{
  "d_expert": 64,
  "routed_scale": 1.0,
  "balance_bias": false,
  "init_std_router": 0.00746,
  "beta1": 0.9,
  "batch_tokens": 65536,
  "steps": 4422
}
Below are experts of layer 9 (counted from 0) of a mixture-of-experts language model. Rows are named router (the router's row for the expert), gate (a neuron's input weights, with its number), up (a neuron's input weights, with its number) and show model dimensions 0-255. Each number is 500 + 50 x the weight over its row's rms, rounded and kept within 0 to 999. Numbers have three digits each.
Before each expert's rows: a language model's description of what the expert responds to; "gets" lists some tokens that make up at least twice as much of what it gets as of all text. This comes from a sample of Wikipedia text that the model never trained on. Tokens count by the router's weight.

# expert 11
It responds to: Pipes, spaces and line breaks closing table cells after times or scores, plus country names like Canada, Ireland and ISBN.
gets: ".", "\n", ")", "6", " A", " V"
router:508552469489474525503437410514487501444630530535529517532514466417467513379561511499513567496470455520475518532424514459564568454482504569437504543486457549546519445523486549520541500488515378487495479512540476474490516522525345485522484514484503528515490539552508456478493505514434547493475534513426492438384534512583541491499566558448517567575567504564510467544571432495478452444411408534518382529443481467471478424489555494543487427418531529495500474609563551450491563538588458436620559451482409476542483492475441518445483514568578484505564465488496488468611466473535502513566562499495515476507468458434588501446560435542507622479522507480510496473428439618463460482490581479549475424500533578500527539429454457472515454499417643596482453581506520548598426552406557
gate0:565476513473449511409511556512519499488482550504510481432536426401587473559482563607520491544505523463474425451501483428583593403528499438515481516482564527450527504506436446583524399525444479459550481441444433558519539443603458442453504508534454474468521526554584495435512480446435504479539446511493453499515582466557390402443573545534528511379451498416521542461538543441440524527523448522482604557457589509457517505485526495545478435522485503550486544540449525506535403438537432511627484524464490530571501538422506463430466520500589424450546520503545575578492507462509508381516502482534511536571447500553460481487572520494539520564524494485498493413498544504496475457515570535587377407514513522528520445482426521461453587483551450441582494457578418497598519356511506
up0:556539543603565505469578405381499523540469544560434498446472548475471490490468507487507555493583336573383460503484472504530504521467495547474506502589515516482527545550560485508507514566514504537500511430431535440526504582416532467495502543483475526628550566493412544518510439447544436427408573528555438519480541490473509516474536542549448492434473464441518518406588435455474454586555516449381507458481546533520536516528452563589511507456401568485528536507564526432482453537525574532451491425543409508604506471481510525524485499510528444517540545498411417432385464398450501540520504533570505416599414458464598547465509533492417539534479406454495562571506539508517509522470502527469451512573491567504403469559434548529520534514544517517475528542551531484498575596460488

# expert 2
It responds to: Middle pieces of split names and foreign words, often in lists and tables, plus concessive openers like though, Despite, Although.
gets: "s", "-", "a", "t", "B", "w"
router:540417532386520432466479456547501452400482427510518542578514520417534499534432521542493442468523536553477480434406538594559506523430409437530416466612429521555490592465530534424489521489476528493544561508415539464485438471497531430498482513487528567495462474397433538598600514464455551472443551476446585486571505506425465569472459514454483536476577540501462530521499546442497409501461459471551520462521456549575489453548420434469541513530559510482433502493641481520476536422541593506498556575533505483448484465528415577473455375416421464568545500438485574518492558564608484519434565457552422477499529554542486554460467492486473501588539522545510496495521498456453490524469597509491453503497550478520572500477380503524459516556606449558518484539530598568435458452515511
gate0:529497568546457526583502450548540399473538442543453546519471432576435465508522565517515546539496444420538560527341507476487490491573426503434473523487531431477467559388551538459480502462458449486501500492485513438481477500556513539516524517568459506467573521426500508505416507465508511480527521540531424433590492542488443430422489426526487430597488546394487493488587538599465584433523451538472528562583534538500592639536511544476515509476559484515499379543532481566438413433455381487517562574518458436492489579582482463563433516438496508568492507573428540503492505525536499519480465536458503488421554424522476462464370527548498398500496516532508501602492554461480565439472529461421427508552516461571498510477433523596509451502492580594557583576489464510494532540501444
up0:496514448592508502525461500445558486497543402447499531453444502420399494532475555460542459536469561420499453440573498539580490479557546442431579500538484507472467407482566558465526493588404450550471493504447497496558537495480532477419498474467528441430529478505597502449442479438483507415528573582443393441509472458400451432456506460586439477511467479440510452529529547526511499556597409512558543572492493479378448596500529331508570518558521496563429522516506516472479472499606527504520579474471474566535626553481508452488410556457560539535506431551518498431546591468555520512508595495432616474469494501509467472513471510523493523548508520471558539566440539456433535552410527525546514531561445500514478479467508508578494517488564532517492455565572474407552491575535389

# expert 26
It responds to: Periods, commas, quote and bracket closers and line breaks ending sentences, headings and surnames in bibliography entries.
gets: ".", ",", "\n", ").", ".\"", "\"."
router:421577556516515431456507542562477477512635532521467530478522429535491372534552494525523579457505397506489505572502521561549445545523539596497546586512560560554492453527524553455497475404554430537514442497474459431507496536534378499555531500490555524459424555447459535450495479514504582471458496560410472550513510556521430540550573559475561526557537548576469417491482440484521518504429524481533503458520485459391545516490565433495484483513510490510557520511596452431459562551447503518593509414504499433493496528492469478471525498528455472496513499515586395430567515520520513534389557512492504463496417427432427424464541542501532566542599497496427530436421511508594428481407541557573428585417484548508519528471577402517503459437414494495444538505507501550572481621443595
gate0:527512512459467530556488577513499610446459320528479546449468575489528582538501377489513503576481500508551473477495417486536498590447552509486465503516525490513514514557558499524495498581568437464477394620650463538459461496488522481484471512462481558503491486452558548498469507515523494499550525370520443518444512442471393501461512519420398543486444507459533450537605536500507473527457581525557535437504519533420398535439450456471495417444328523506438492484543439647527467405508601540445569473438521489447458383479513508518544521505476503459461519590490471471545418528534505441501498406557504496477493484525515488416532495508428558461446419494558471528465508544471502459513556469571461483491532514508500576520487469604432504469487551531480538420532462585567488550529491
up0:554518439517456560468509526605501536435490457500468473444466503484562505561535465556479464510460441467479460513538500504584566600502486499407387601509535511497546528527434494487456471538512427531558452578645479505515433503518495442533407538496496524474451431481577477457490433452500485521475468444518416500521503414441468537534557506416470429529536540471478580489545475484430412519441630552515469466422515511487500534535477455535490474580402573538526496393579432585506517437461572525403527541398496445514418357510500499565514430629427453556546513573533490566531475571561530460537516447560495403448489512515440455417553549518479516488556438464490469464520552520546489496490593494532506502533523554478431651486474454515441528466507497479466544399509532543457566442479528

# expert 4
It responds to: Standalone space tokens before the next word, often after a or an as in a slate roof, and indented football scorer lines.
gets: " ", " a", " an", "em", "conf", " pro"
router:516522556535516527480430430548596544516528396588550523518517475603571527490574490473471445480475556408411561465480474426445462479443504621417518504514493626568451487520498490575532613465513542500594476443518526503501494440529424529537478510447451496456486481449572442547491538467563464459379521452573458501494512419505485446475432497472373534601536431517555473495435553527472516404526483495480562521451452526412440514481497468594520518509548564489542523516591404527439469445462468481584481476455541555455484431535423476464523463563489544470587442442586594449449488475582523454458529490456470572518537433482474543412475525483556476469477507468472525553536531570529433541455442502508543530533636492488532479415456527483511435537402533505540457529514510584491431476565599
gate0:605471550484501501516482423515484461452536470572504495520475547508495494522491488496518498467548533494612501538583582505570529524593500476431525531411471574535503438530543393535518564445492437453541436522551505550455517429520427528449518539412601513429497506405491540420427539525381437453561510390573480440503493569546397509498538577536493520473489507528483560465503428534571539474496472517549523500545469461547506532478518488477499423403448508514534496573421509524509540470525469527600582553487533539515477417498441573564403506491485462491513424462521438574462453481520459411411420475452587553519417499626545421522551472502402541505479512409519516458455546532501416463572473464546465426403592540467466546475460498491503428510473449420593502529530494471620439460570545
up0:535499504460454496527401461477542445503436461537541449597529544490513435570566488488529538481500501582560456484550576487544542531529493529457489469399462508572507528537503423516440564495512504531525468509589477553490450556528511542495485578461563526474476445435483532475496450521452428541635528445540449467542480502534444524519460661532487505467492496468494554495507436602561575482511434489507494523409442438500498533432510533452521437439522533506516503596467536542556524486516485424511474535422569530531405450541479534552469519553435497441493423464424471539479442528531532428444424545474622604480488425596520464516511486507332484512407499516461446466433586539557447508549487425558500382494476584489558554425420494567472424443447444406569533481459609429507454485552536

# expert 23
It responds to: Subject pronouns, auxiliaries and adverbs following a comma or period in biographies, such as it had, they have, also.
gets: ",", " was", " he", " it", " It", " is"
router:470490494412520554513454403504496386564543543515439484548498445581414511494453533507494539514494520504502469514438422465517489538532525496584599500493454534585486515487526529455474406470426393432494425463506534407589502547519476585529498438460461571496586521535473494478589437482448524507447482577483451513541518518508504583521480459465561547466578495599577507595479466523585440523521561508460500530478446467510424511409545435537395516546439547563520535577532560552479517645429392533520444457496401544549526504547479430542540529503430522535603588464466442451461552461486391503512478453415545490526452470445497511527540512590504485529519464473523456495625492465434558524580519493560520570499560497533523486418471527405602506446447460509510391502444432521475440497485495
gate2:442481388486540536461449456617521505519532528516484493539460381499480439540564501481524515503484492531493465516479540457520536583499550534413550549579506563593396481466536593450485396403524450484595540509535558468530469533635430523526469523523508496463530537592417433423592426427410463475471513475510438527596459416501534485498540532568546544565493418489504529486519565502590464482485436504475469453445500489523598444557568504540540508523560574559448503546494503471505562538478416383509562493560375512579548433527475446551501493575455481477457571471507430422527431474539552489529472572551371505405469490442491515500502434512503504553499555488454510429530500526516413512567489472610555478509541511478415579497456545501480475468536466487486499388598515502489464472452503
up2:424519491503531487421466493582517488515510572535474520607552440530561428444550436494535509443408453513493467481510486427505563573490527573465522553595511497629451538520483526411489433413536473436558565490545522505471446474583543501560465494516523514564541534525434418444508378425416482377457506460528438595603506455503507543530500510496554480580556419456487572423446499494571525474471409522490519491443486513498618531540585520516524425534457507456560534503478548547481571462442425463528449535484428484542522441515518451479444541488484462443546568459434474480470434533500574487528446556506384504496466523434464584491448463519492587549466597515464514383522393569525414583528450497483574416520505527511451581519509493472519494483486502487486498401543467553403444446494575

# expert 30
It responds to: Digits and capitals in alphanumeric codes and model designations, such as V'1'2, Victor K'2', KV'P', MS, PL, and Slavic name starts.
gets: "1", "2", "s", "3", "M", "a"
router:516435481518441419539472584492483518543521493492480517519526500435529500525499461448501592556386429528395629513430527528543498586470502499533442513517479465451442512427478527483483505560469579582453514545573483468575548497440418520433542486598487500562427573449568525503534491425543483413457503453509597541504521461553483537416565553446480500562571478536547481476470462508529428545510442526548550423469518444585453401523457444518525411467493490477497488497613414527446577490573584548515558466541345460529477559493486491509551566521446446510492578468530499452497424553604510488473538553438463434519409523471585491370477575535523523443550556521497454507520513488527494512410566468499501603477561462502627457424547401495515474487464457465515426581525490526466503548523464
gate0:487560489539461504466486510408534497508531485512484479534469451535446584451554443493604539568492494444564506450459536468503525593558541514500450589417512491440426524499453482502431555514484484516500458540535507526605485439430506569467463482504514491547592519477544450595516498428476439492464497504448487379460480491491492529494493506466481512472473388560556515520426394569569430460488485563475543522533499460468497489415456583552453399447469534548506495471544520560521485461545404506573454522499474499493541494414520448529611578529416448477407493464505473461483471480544494516556494441516537443517522506596491458500494444468513501473469403408489504472589533461477571580584536505557474547527350622446460593600501497554610453511509435404366582523535435629540538498537502
up0:552486512437453486521507468500575510487470494497490455574536493518518544479536478443581585510522444449530550481503528518547506599471481521480487441487472451412460527541450410546387576500516470510498516499548497507571512514425560581452405431580495454578513524615556510587507443391490443483453579446384519433454504446483511534487454459452480512442564440542525496500468381534555454560550393601526569548513511407488492465347463466512508446443536501453506501450540459537539486465541455564441425473532506548544511456436561483406604533537444453397443513521527571480466449460553490514541507394438584402489524583561563469512515436505488497480488511471530460481570508454468575510558545460519530540532396576432520487552513478483560471537522554411454530557443523524572506394569504

# expert 5
It responds to: Pipes, colons and prepositions like from, at, by in sports tables, season statistics and infobox lines, e.g. attendance:, at home.
gets: " |", ":", "|", " from", "-", " at"
router:515558566470435443420535476553474497485586445594511601533378503590521567443451575490584532522489550357472459580510550560490501509473550515579556545550544461548539392543476445503452449444511427547489478486452522587572598505435460501452490462556424458480457468500455491461576469523511564461468506384570567567473522421450556496481447556615533455496423505563533561499488457544550431545471472543495491535537517531542452470507417542498489569472593452458496470422422524499497538511427426543459461448504508453527527561507569489494532503534505482378607479493517617544617511460470461465463586506535433520559492458457497432522451476504455511560565483521449465489561499544453481489513508483586536443468563476447506509420456445517574425421428416480510483492443521545526459484556455
gate0:492502442398499506479491548481505518516420528463460530508525464491541521418361506482485474486463463421508550459514435508561568560541513474513504547435506458401530506506482498448416466472517510476498528456503516566496631487509533518454447478383473569487553411481568512501457412508642480475564520511510487446569419460459487482482516485507458445478504613423523547440429513455505500519531499457525534481583482619479491546490576500501468590417519578491565472442482408546519433535493421505478464497528537480494502504550580499517474544477556416451547474505536629462480511594511494447484524484447548472453528609468598496428565524484510536484500553478430452454585515414509505524530480462440604453464377437583429456514534574507569559531477578460559456644541498501406518429600510
up0:582608503478488493515502455504497482501524514560457513480503438554550461529482417515437624399479407498481477531430524493468560524427467534462435506568511579444583511464562414498485519475471469500561520513564504517430500482499522556487516494446512517502560520542494580468448483588513452518491488550522539521445531592443521511426540507477495510516509456442556557494565517559528475370552517505547532374516559579417485455470439459581461461491484504530445529473557531417469516472461470542567536421445407449511503442370463510566408590511485483421461554628494514580448472480482498535478418548521583517492419533457492594468531572372462426460515459476527483504528502533486532475598485429434398582571499445543396574541594528554484509511390564504536511492531497555455403529477515

# expert 27
It responds to: Endings of German, Dutch and Scandinavian names and place names, such as -burg, -mann, -stein, -heim, Eers'te', Tyns'et'.
gets: "s", "el", "en", "er", "ch", "t"
router:512462517569462437502504494499484518521468531460545422472461565477536457545548399501431469472506509490497443472574541434506595417452524480502486413487464507468529534484463455502513577450488562508509445554416581547531478502389486499411522489555513466533520516587549555505513528497536405609500440591489578476519561511447425399466476540483494462438468434474502512568529483530527402509514485488496584467494559500375580535505536606548444498529494389529393490496435589531572545495603508493518521484508560501460492516576551526509528543497513546554451554528472445482457580548466505524532409520626536430583474548543494423539588478482467511509441426558548508511511542424522451609384480381521496525452534588373484499601494520482522563532448453510449503518429469434530599489554514
gate0:443505417558604554502338572493506488492491477557559493478418501478515532546460569551536489626537535472450494400483460511551527512452520550504418521572575526431578515574397553485545469431558524604454427455527522496527529490527467511415475537565517529466544537578543423533412458597479551510480549545462487530357590471522405518534524458528458484609454568526523545543474496574519450508501495532496531402586536423543497465522481481535503452502436534494527428564480533485521449526413469470496440495477449490469471443591496601393465545483551520552469494472526512552500513452590373570631543456453449537550426492484509521478536521526489449477491527496533441427609499468442456466469440441541485461413519450496455468534470517501539530496458634479544490542464481513493500454489474
up0:454449432483496510542384571447476474555435493519499537501499510490529520530519553506504423540477466521494553401579397484484515463529516441524489513499513537509579492479453589474521511463602560543488442409475544476505538442483529520508565472519567531502508479578598475543395521535526541529541494430504521373432512551462499483529460422534512518522457631522529522446512470458472397564443483594560565448526501475516468400456485502484507440575452486555432453474411601543494520508481481412476458429512477499486495516574557532506587508485460545548548520513513524621408503494455509530538410448606518540565486432629480551507508571547440465533502555518460529401587517452379474458457453441550583487464459558506520433540576556543544525520422514405473419513495351500466499465438489

# expert 21
It responds to: Syllables in Spanish, Italian and Portuguese names and words, such as Vuel'ta', Le'ga', Rio, La, de, del, Prix.
gets: "-", "ta", " de", "ra", "ia", "ma"
router:581546532602535497535505482499499508512470503461410432477484568485489452567521551559445524493504457495588532456597571545382442555509536503497525424388550457587433447558421462429492474518510540539499451507477486511552534524500585499506524495528496474494570586445498508472510475448418479562530489547473456475471482453513530500520459523501571530553461431436523437435506478527536557462441474528563460598473500372539544470501625574485547529507482528599522532370413538454575474491533484448463525516537433531439566553452463452461572557540587533530455550491512483444506409352516562531608465482434501518541425510494477479499507452548491502463490557491483524454474418513507492483563396545488476507571435542460498579603482380496483422480584524400476453447494503447463489515535647
gate0:391571503552506538508485437393462509458475523466477515509528488592530536520515523403491474509526444570431521439420465499515499476456449338627529567485499555514502422397458546446439513532466517588497350498455412423555498509540473375475578405477520415499586531524477529488425514548556497536517504601463479596601589533575569529542457511504477522502524443528610473573400443467565476478430545462543526484478586458438551517525531430484493467474466482476549456501538559450471520421495442503565548500554447520547497496477535462474485439549563535510511437438451534474433490503539567541438480524458548504531471451588443444544457440472484473472514516558557458555410505531424515512589401555497584506518549551409530520528468506517545490456545505480451532560538460578493504521539509
up0:537497450454456520570512534520513485451521473495558558510420527494514454541497470470491532501478475441533537581544505555519480486481550596477508492497497504590534526475526460491543497562451575386537592435538510570540461469413383488608505538451546456403463432418545469487568530484452539512457479465585538395495559518453445465467573402492568483523566430467489544458452514487565465386487511501473408458420500564568567539553569482517481595465552489521573502480464500532484569528472497588493419476470554467485502498447540548490456332553449453473411451543590489525537523581403536529546440495566500515430555556502433550542564488516496471449590507445405493554457536385456387554507603532591541488514476446521502508476562530516412487479474567470512537446523448474507556428559520

# expert 15
It responds to: Opening quotation marks, apostrophes, possessive pronouns (his, their, my), the prefix un-, and == section heading markers.
gets: "'", " \"", "\n", " his", " their", "ir"
router:492436540400523517469402460477514514530552509512568582505577442542570525416500507411505506421479521557481449491510502509515419474554455448556445474541555462518577516448551433416536447550498508416494525428427542462518503543525521442593475465459548517429451394562477494653498502539471536492502599471492522530469604552498474489423491437400514517536449534458485478478519514403488439568415561539504447524535439520551450479555499429547499535534521575545539439500562443543410482440521503447591506544474495559576557417507475663523461491532416540479488484443491586526518489530544431522496593435458438538465440570486508549567412508483530541527526487559573549429499479545512560453515595532538517518484447596522494521545510536515437484557575538449505449453440469534488424406406446
gate0:432452507519562471469467509469501435492451462451445484602531493452603491487465453482518446504497431529479496557506535478549514538567537517541452589482495375438458485558513543401404472543509492526470475516523563529570504485474542444469431428460566623453470488540470485468484539562487524448466554537456542557570489490529452496529521469542443586458617448426457531481465462533451443608379494509471558539465513487547565488411584464359479605497483449417569532507512553515565427528517533574468488544581496486510552451442522490504495496541491446436393484500457501558549474523582488623526495516472402502445589478574574413410556560507541520465530520527381522463549501519526550492469567470495500601476415457502511568544588446508479547404495495522558456469396563527492501476447519
up0:500496516458507496534521444569533518494528554436401481533550438506522541509535506557460494484520495442505491502503536458507472603477520603571477498454477492496483526439471576431359463438507470509452485456492561496571570503534581374504519478511526517403525530504460493523525517451480519483459577568464523560599511409553498489559509466538579522472514478460404514508538411490573424583432468535430464480475491511508522549479518515366384622542489531471534530514440564510563391533486475583504533514462442588448490537478560492545586449452453483465393539429489529613634454556534473578497554470445517431414477481599500464485467560473482561492534534497431535399582487404534480426496527419556508487480459549515521530564502395415515545448537512490486473512470633543468523486467465

# expert 0
It responds to: Early pieces of split English words, often consonant clusters after prefixes or a space, such as re'sh'uffle, up'ro'ar, 't'undra, 'exp'.
gets: "t", "d", "n", "c", "g", "e"
router:486472585506438544528508531492523538503473461520513429474537556564548450551532470468487442486443548489530510508579541474439501460469514470459454470425555465515458547411551515554542513455514522467503552534553519519492457480473512401519474433470463530510523397446555471472421470475535442575587504587589439478547497570495532599454450464554472422448584513477420505576568516520529605436572585453489544562484550660511492490461482476520560426488438512618432538517427457482485430565495522472518436599450507490480467416518465525589503408527450459449564573552460512583397595596459487483442447616468524500429530461643499530472433541421443476472496490496462525496454503481514515561431381536454473413430467520471470483471512569593441532535483464492454597521507502454495514467493484
gate0:412434519333587432491534382523512511523440527509449538522415483386513445482492558391521522492524426525497500517522467475460487495528423594458452489442493617486473531538461399501523509576510467453608484565502516505484480508532518493526451515510498530489452480496509517562516484466514477522437610565493504549564550377493499533512507426399395534549474481530570504481480530536486431441475557449531524463455431500484514470455463566431496509479510519565463490466449406576515469454455496587560447557491523494502506475482430514488458427545499475430603529516475596423569448496566587561488566525450542568606503445470595511387423541596516540466462473457527383456504610616453479458501490514564572485541507553515489529539498484539543449499505533488411477493489541592505433454521491
up0:476461473501524422547472426577492516536496550498503514503437477432546428516517492443516541539533429433516445485571394422504495517573427643472458458454460575509554529461481353533547468514468459408575533497491549545539493532543464495488419534482529515452486444476535512562484489460482470472467536487555468510525495447577454517504456409447359538545468461492516483474498476494432400525433516443485538498487471559532494486393379543399514473489501535641484495512508403522517511517443537583495529504493596486463554460462433537510468504636502511432531614489534537462542484504534546564467473521447561522555515461547500566448514593607478509538515460482497377462508645549507398455561476430593522472489523501454496485487516496509512483549448551530451610505530467574545541423560426

# expert 12
It responds to: Pieces of place and venue names after in or at, phrases like according, addition, at least, and year digits, such as Buen'os' Aires.
gets: " the", "9", "6", "5", "4", " addition"
router:497569556570546493631557555564486523545439459454472461538493523575497506533497447422518455488530517563538549470527498504579575509489478488463469472458563426563374511464339510551479365564524457525468514579501536582510462449479560449417426523604486586577591511428440521428515518488492535509478531471532533586483565482575484428500542467543478523542449604422530480585381564549477545462483553511389524522524528467546529541532445536403520431437409465540476523530488452488462545538434473478545539508530475502436505449475589480461557503462455463504513429455541466512454422438493457496559442555421469485586467410449534515467476543463483424510476492488474531483485502518427594508523474443514391523442576454470442465515413498507508466563550581523549569451539510488589526481483441
gate0:417494528503582586511483488520497499494551518511462484474599501401591417442498489504512356506431443484509445479537437457489555511630473465476438435575506510594457482511528493454452500620484502578503544491502588527496537520526445551474521536456536489513546508531406507554518428540399406561470512544541533540519475519406500499507532563642614501479492475520547504502448529554465549508402533538537496507537502531513501500495470516580439529494586446449569391519509420430474557479378509580454473450566501463472510487510441530479472492552571482544449575525427449509555466342505460508508500517479528510492498578510495541497567607398440484500483493560475525466445478404490474526508489459552593513473479547473445485480486483487515526568431454335380517439483524511507544584505520
up0:414491534561524532470464507609532534511493485511404519501561515496520454453437414439557387508442540458568518521626515579568533532605528458419490362505580448603479553474499428467430460633483504514531574535532548496531564528434463558495475522460479500529523478461436526507451510535514462575443537552502566597574550455483441516510508536505485571483472562573448490544469471512474602521438527509487493337428485486457432534472435512527510506494460458497579480456520430483460515545446551496409469437525542500481446546483477523458492526551613461474495596520427495543566450408552482512596401480452433546589470626598529500494500562530471457583471489495464541479532462515525477528541370492528563473508533501469467471473511499464548436538416464481442498474577473535490439470473516

# expert 17
It responds to: Common connectives like in, and, or, the, In at phrase starts, plus pipes and arrows in sports and election tables.
gets: " in", " and", " the", "|", ":", " or"
router:356545468501539587435482425503482435547502588543448531541430425531512529469599517404605493532551529418516567530499534583490437587507506542596537492436543526490553484555486545514492498423499410551474504510488570500511532521567432509504453480576546441573525443552436477501535451450505521464467494432541473554525464415469590555447453474584554445453432548551555537519535483528529485568581512455458406531478548452573534593521495433433507471470572578466514370481424436558501397524482466474497386546501452562544556562540520498525454590530503442459533572445509514379493489456480452463531496483527388522506506502497431461542458494509547534520581571495446577454469558525456494534451478473573562476507557456452546511425402491442518523452519399541521505514557506519491479434478424
gate0:392474517446571586636548368543534428436562544444393463477508552497489461602549413473471561561492414493518497459431495528500503527427510533547438494403491563570489523478535424487496533546644498524533534498543444377502463450492433463499538461547576489569592537530533498558419553555519587396482521469525440532510527460495496498509556561474588495423519438526510437522521471467466482405439424585409474489461515439543436484503441531516483438570509424541562481491542486498496484471502455545531433635428480493553488498521498515460490454538468576455469502547469554478463555502574524517537468517610538541437503489600483530448512517435468389540558440479454503435464593488476548466419530498461518523526468521539525543477494583529529492460538475498465633538503495484461469462574470
up0:415482653507474506612534420452502502494578584482463500550489514489485444550514465461441540525478487498542510510456501550541536419476472542501436514428450514601471536498483395449545499530561466519405513490528487472492424471457439515550511495423474470501568461462517542558425581533511537491438525512511475560408474455451439486427479511518514382435573443586533407512411475412501496459482556539442454415418552455506413530479465498588506506508449436556574508459557521441493570522527484495523483590432548510575555467521500537527485474518492606474367480454541505483460568399561531507563513527537542499490480531538528524418583430414418424618581385423560433475449565512548467515466485589491485496526478548525474551500507461480541462444514500489439517556454510555609469456568536

# expert 13
It responds to: Prepositions and commas that link a verb or noun to what follows, such as gifted to, monograph on, via, into, March 4, 1877.
gets: ",", " to", " on", " of", " by", " from"
router:437536524546437483514532500466470490408560534534446497418492471550511491451457416530446503561530432472472551559480570488469493534492500480512492497472542573525431503574536552504547456479531529459633442547465440371545491482627378488484555471481552435374447513523548530475530561561433493529460459408389479556455427485445492450520535540414537589517480442538522471564540562474479596474458524460476432554509479467537549450548539530481483510471549467431542448480462516465446545463538456500522546436468474533470554566426447558520460501508561533520519456441485411429583544500458468544470588549512483527489484512491481592513475594542520517582503520449454546420358525610437461488482502598528429542563560485457575466520574501505513471470463465567552488522537466658500443581515415
gate2:417426536445540464561499553487499481459547569436483506479490481532522515560532441548488444423570550624506545497528538522611495566524527454534430628511642512575479481434415558527486512473518422508578492483490493485497524460530580502472495409506456493525471474482438475582524470479598492481567524590490422478521619505501445547490566542494504446465543462401543564551567486429456566454530586491512462424467499544520546582481538410469525457435438481448515415516443449476442500532555554526497476632431483499534445478636520518527584437486450440486469535522536476460468455521542456461451436516551525483486492422503455471476517446473426566514483509497495542549501434430463459633589448507525466508491412528511468541563553545530433513421502396411472469539495512488490463626489567
up2:475481528493542514533543509469465472450543562496502489525603544479534550436470468574486410486565542593511488564524480562580425521546540480533435630530634548583556451516380592548493533401536408483532514473482434493462508521541599545553523368443570471512501496539493478551603500526653462474481462520456490490458601532480470505486476491492445501476463529496546522577550437468441530526539552523498511452498394498507442578589470428476489494446448430434549402429480527550491449585481553549484468524449396514490452532558491514511509456422491459537479549502513474505529438487490461443434458508502504532535499427483432539509481511455436595503495538523524599464451544446478475579542413552533412489495413489530510510488519553479394476465540393506490514549434497498567445638443468

# expert 18
It responds to: Spaces and zero digits in tables and numbers, plus route and location words such as up, along, including, located, opened.
gets: "0", " ", "2", " up", " –", " re"
router:429559548475502563524481523547479471499544575579445594402497438639475501464482510429454484559492460523481541549439438527588500556443516593570496464491497466481462418482549533489492507537515462564629437456545484465484545509483417536580463417388451485381432521564657462484539573531492551535512501391462580543471491499460520478496582508513505557532489491547392411510585508544489477479475517494498429538495583525537464475467486517541506490554513497556419505482408412493454544565379488419583489483515515453409443472511450557482509610496472531442640470480521496504493521514533437449454546511469498478418478506482511500474570493518567400508507443507468424392452440591546521437534525541483485527504547504542507496486512458534563451470482532553596536519452515563500472410546532
gate0:475450635444506495537438374531531446478430499525424506515505471512598432399576592540479440404466484506425483505521570526476454483470538468456511527518483487520532512490525501459558448576425444493508528523542531479454494389611435496543530453557497475486620463564479548558594469567491537533482524561532570468607511524513466485501483555439518446486539524446561557517493471486537453575444481444544533448565525580466523581488542451478433424452475417535533515545591551522513544470519578492473634444424503495473442549528441485428492433516529528467552562438423491523452482478659464533499493491520558450500481488501504518449511517520565594459488395451522478530607447532498568526505431481533470460541535526467498563450465523379453514388469540462525567436447550503513508453384470
up0:501445603496523562525403409590557416456435493582486541583498423606590470468516622501475529365487524507467458536476521516531416542450537527505493477530415514538466493446563531478550490594481408447503525570578600469483497476560379497493562526571547565482598449566556517499566528547427515626525463413528558506556441550526519534489564528418510507458448469470564468467454477559536489497479492507515476493526396522486463526459537473435470466504510426569435523458528564522467513575493565457484516523477500470443414482468445573470532526523502589510569501481465448483529483447559470515392525548440503438522449513517442484515447523523557548536518496499454440447495450545454450531532471440450457486517506471500509583493433510418546594521453517447552500465388565526522515414411364

# expert 29
It responds to: Nationality and language adjectives and the hyphen after them in compounds, e.g. Russian-born, Albanian-Soviet, Iranian-German.
gets: " the", "-", " |", "s", " The", "S"
router:561439530457544520505501477491460496459526500597470545427485499469496499441550448463541547504569462503487633477498518493471421478554482523576513428507458465578519463463561468492472501545462474542481478464470479496548497490555352590532477471398497470446571510433576452507496506471554559485504466589367460461422537550459527501450522531463558527548491381541596494496508513451497438437377461513564486467468529498508559459499535372541481470490572521466505519471550540524528482446526455544536482471493425477526528469490529569433465562595621506525491524450531433430614414514502545459582504555445663503410465498484617523501519429470476481444541473520507594491491435616521512495452480522467515553513512489586501567491529442525568481500372602490491485516540515605495482505382481
gate0:460460386527547592456574545598502503525451412562509472513569467435403445480493515539476587438504475517459558430437430492476446525513511484567502402471483448521472572488494522504558392412537505508540530433517527549510432491499423500509568502547510532469505413478525475529419504503572529564470513488433506614635478501481526495539618473536489389525510531486497499477600562436467537466542448453518516534444477394524503450504581456492438464464473511514547496403554497540494596504502463510413424475469515434446432624448460512552455449438469445516522547419518479558529550500500475460593579490447488451451547548572458496540458509534499500409534565437537444545502521473540639535457427516528500505469473470612558524433546481516622553504482622529457539480487462496464459449531492
up0:512558466486506609543500454453502500419538397558493477453475500540611397493543516493503441481552467445468408555526476435370408413487420514435433532515479536493538507552456515501553529420451569586568418513474502371401466509503456494521506436581429576483569479498515480511540476445441376481463467417564550483465489539478539522457469526451526447519404482498499504517562505509494440525461580465494405585580418425474584473511488580523505518548491561519534437548539563491490444358505472555500550538441553548469477448573499567480507480536576503478513566519609461539486577492492504442495476469535547551456499523535549555526461565456481473494519536540507580512429529520571453429474455594461426472515558519542424483554468531521510541459543495399434631462543520467511547456537535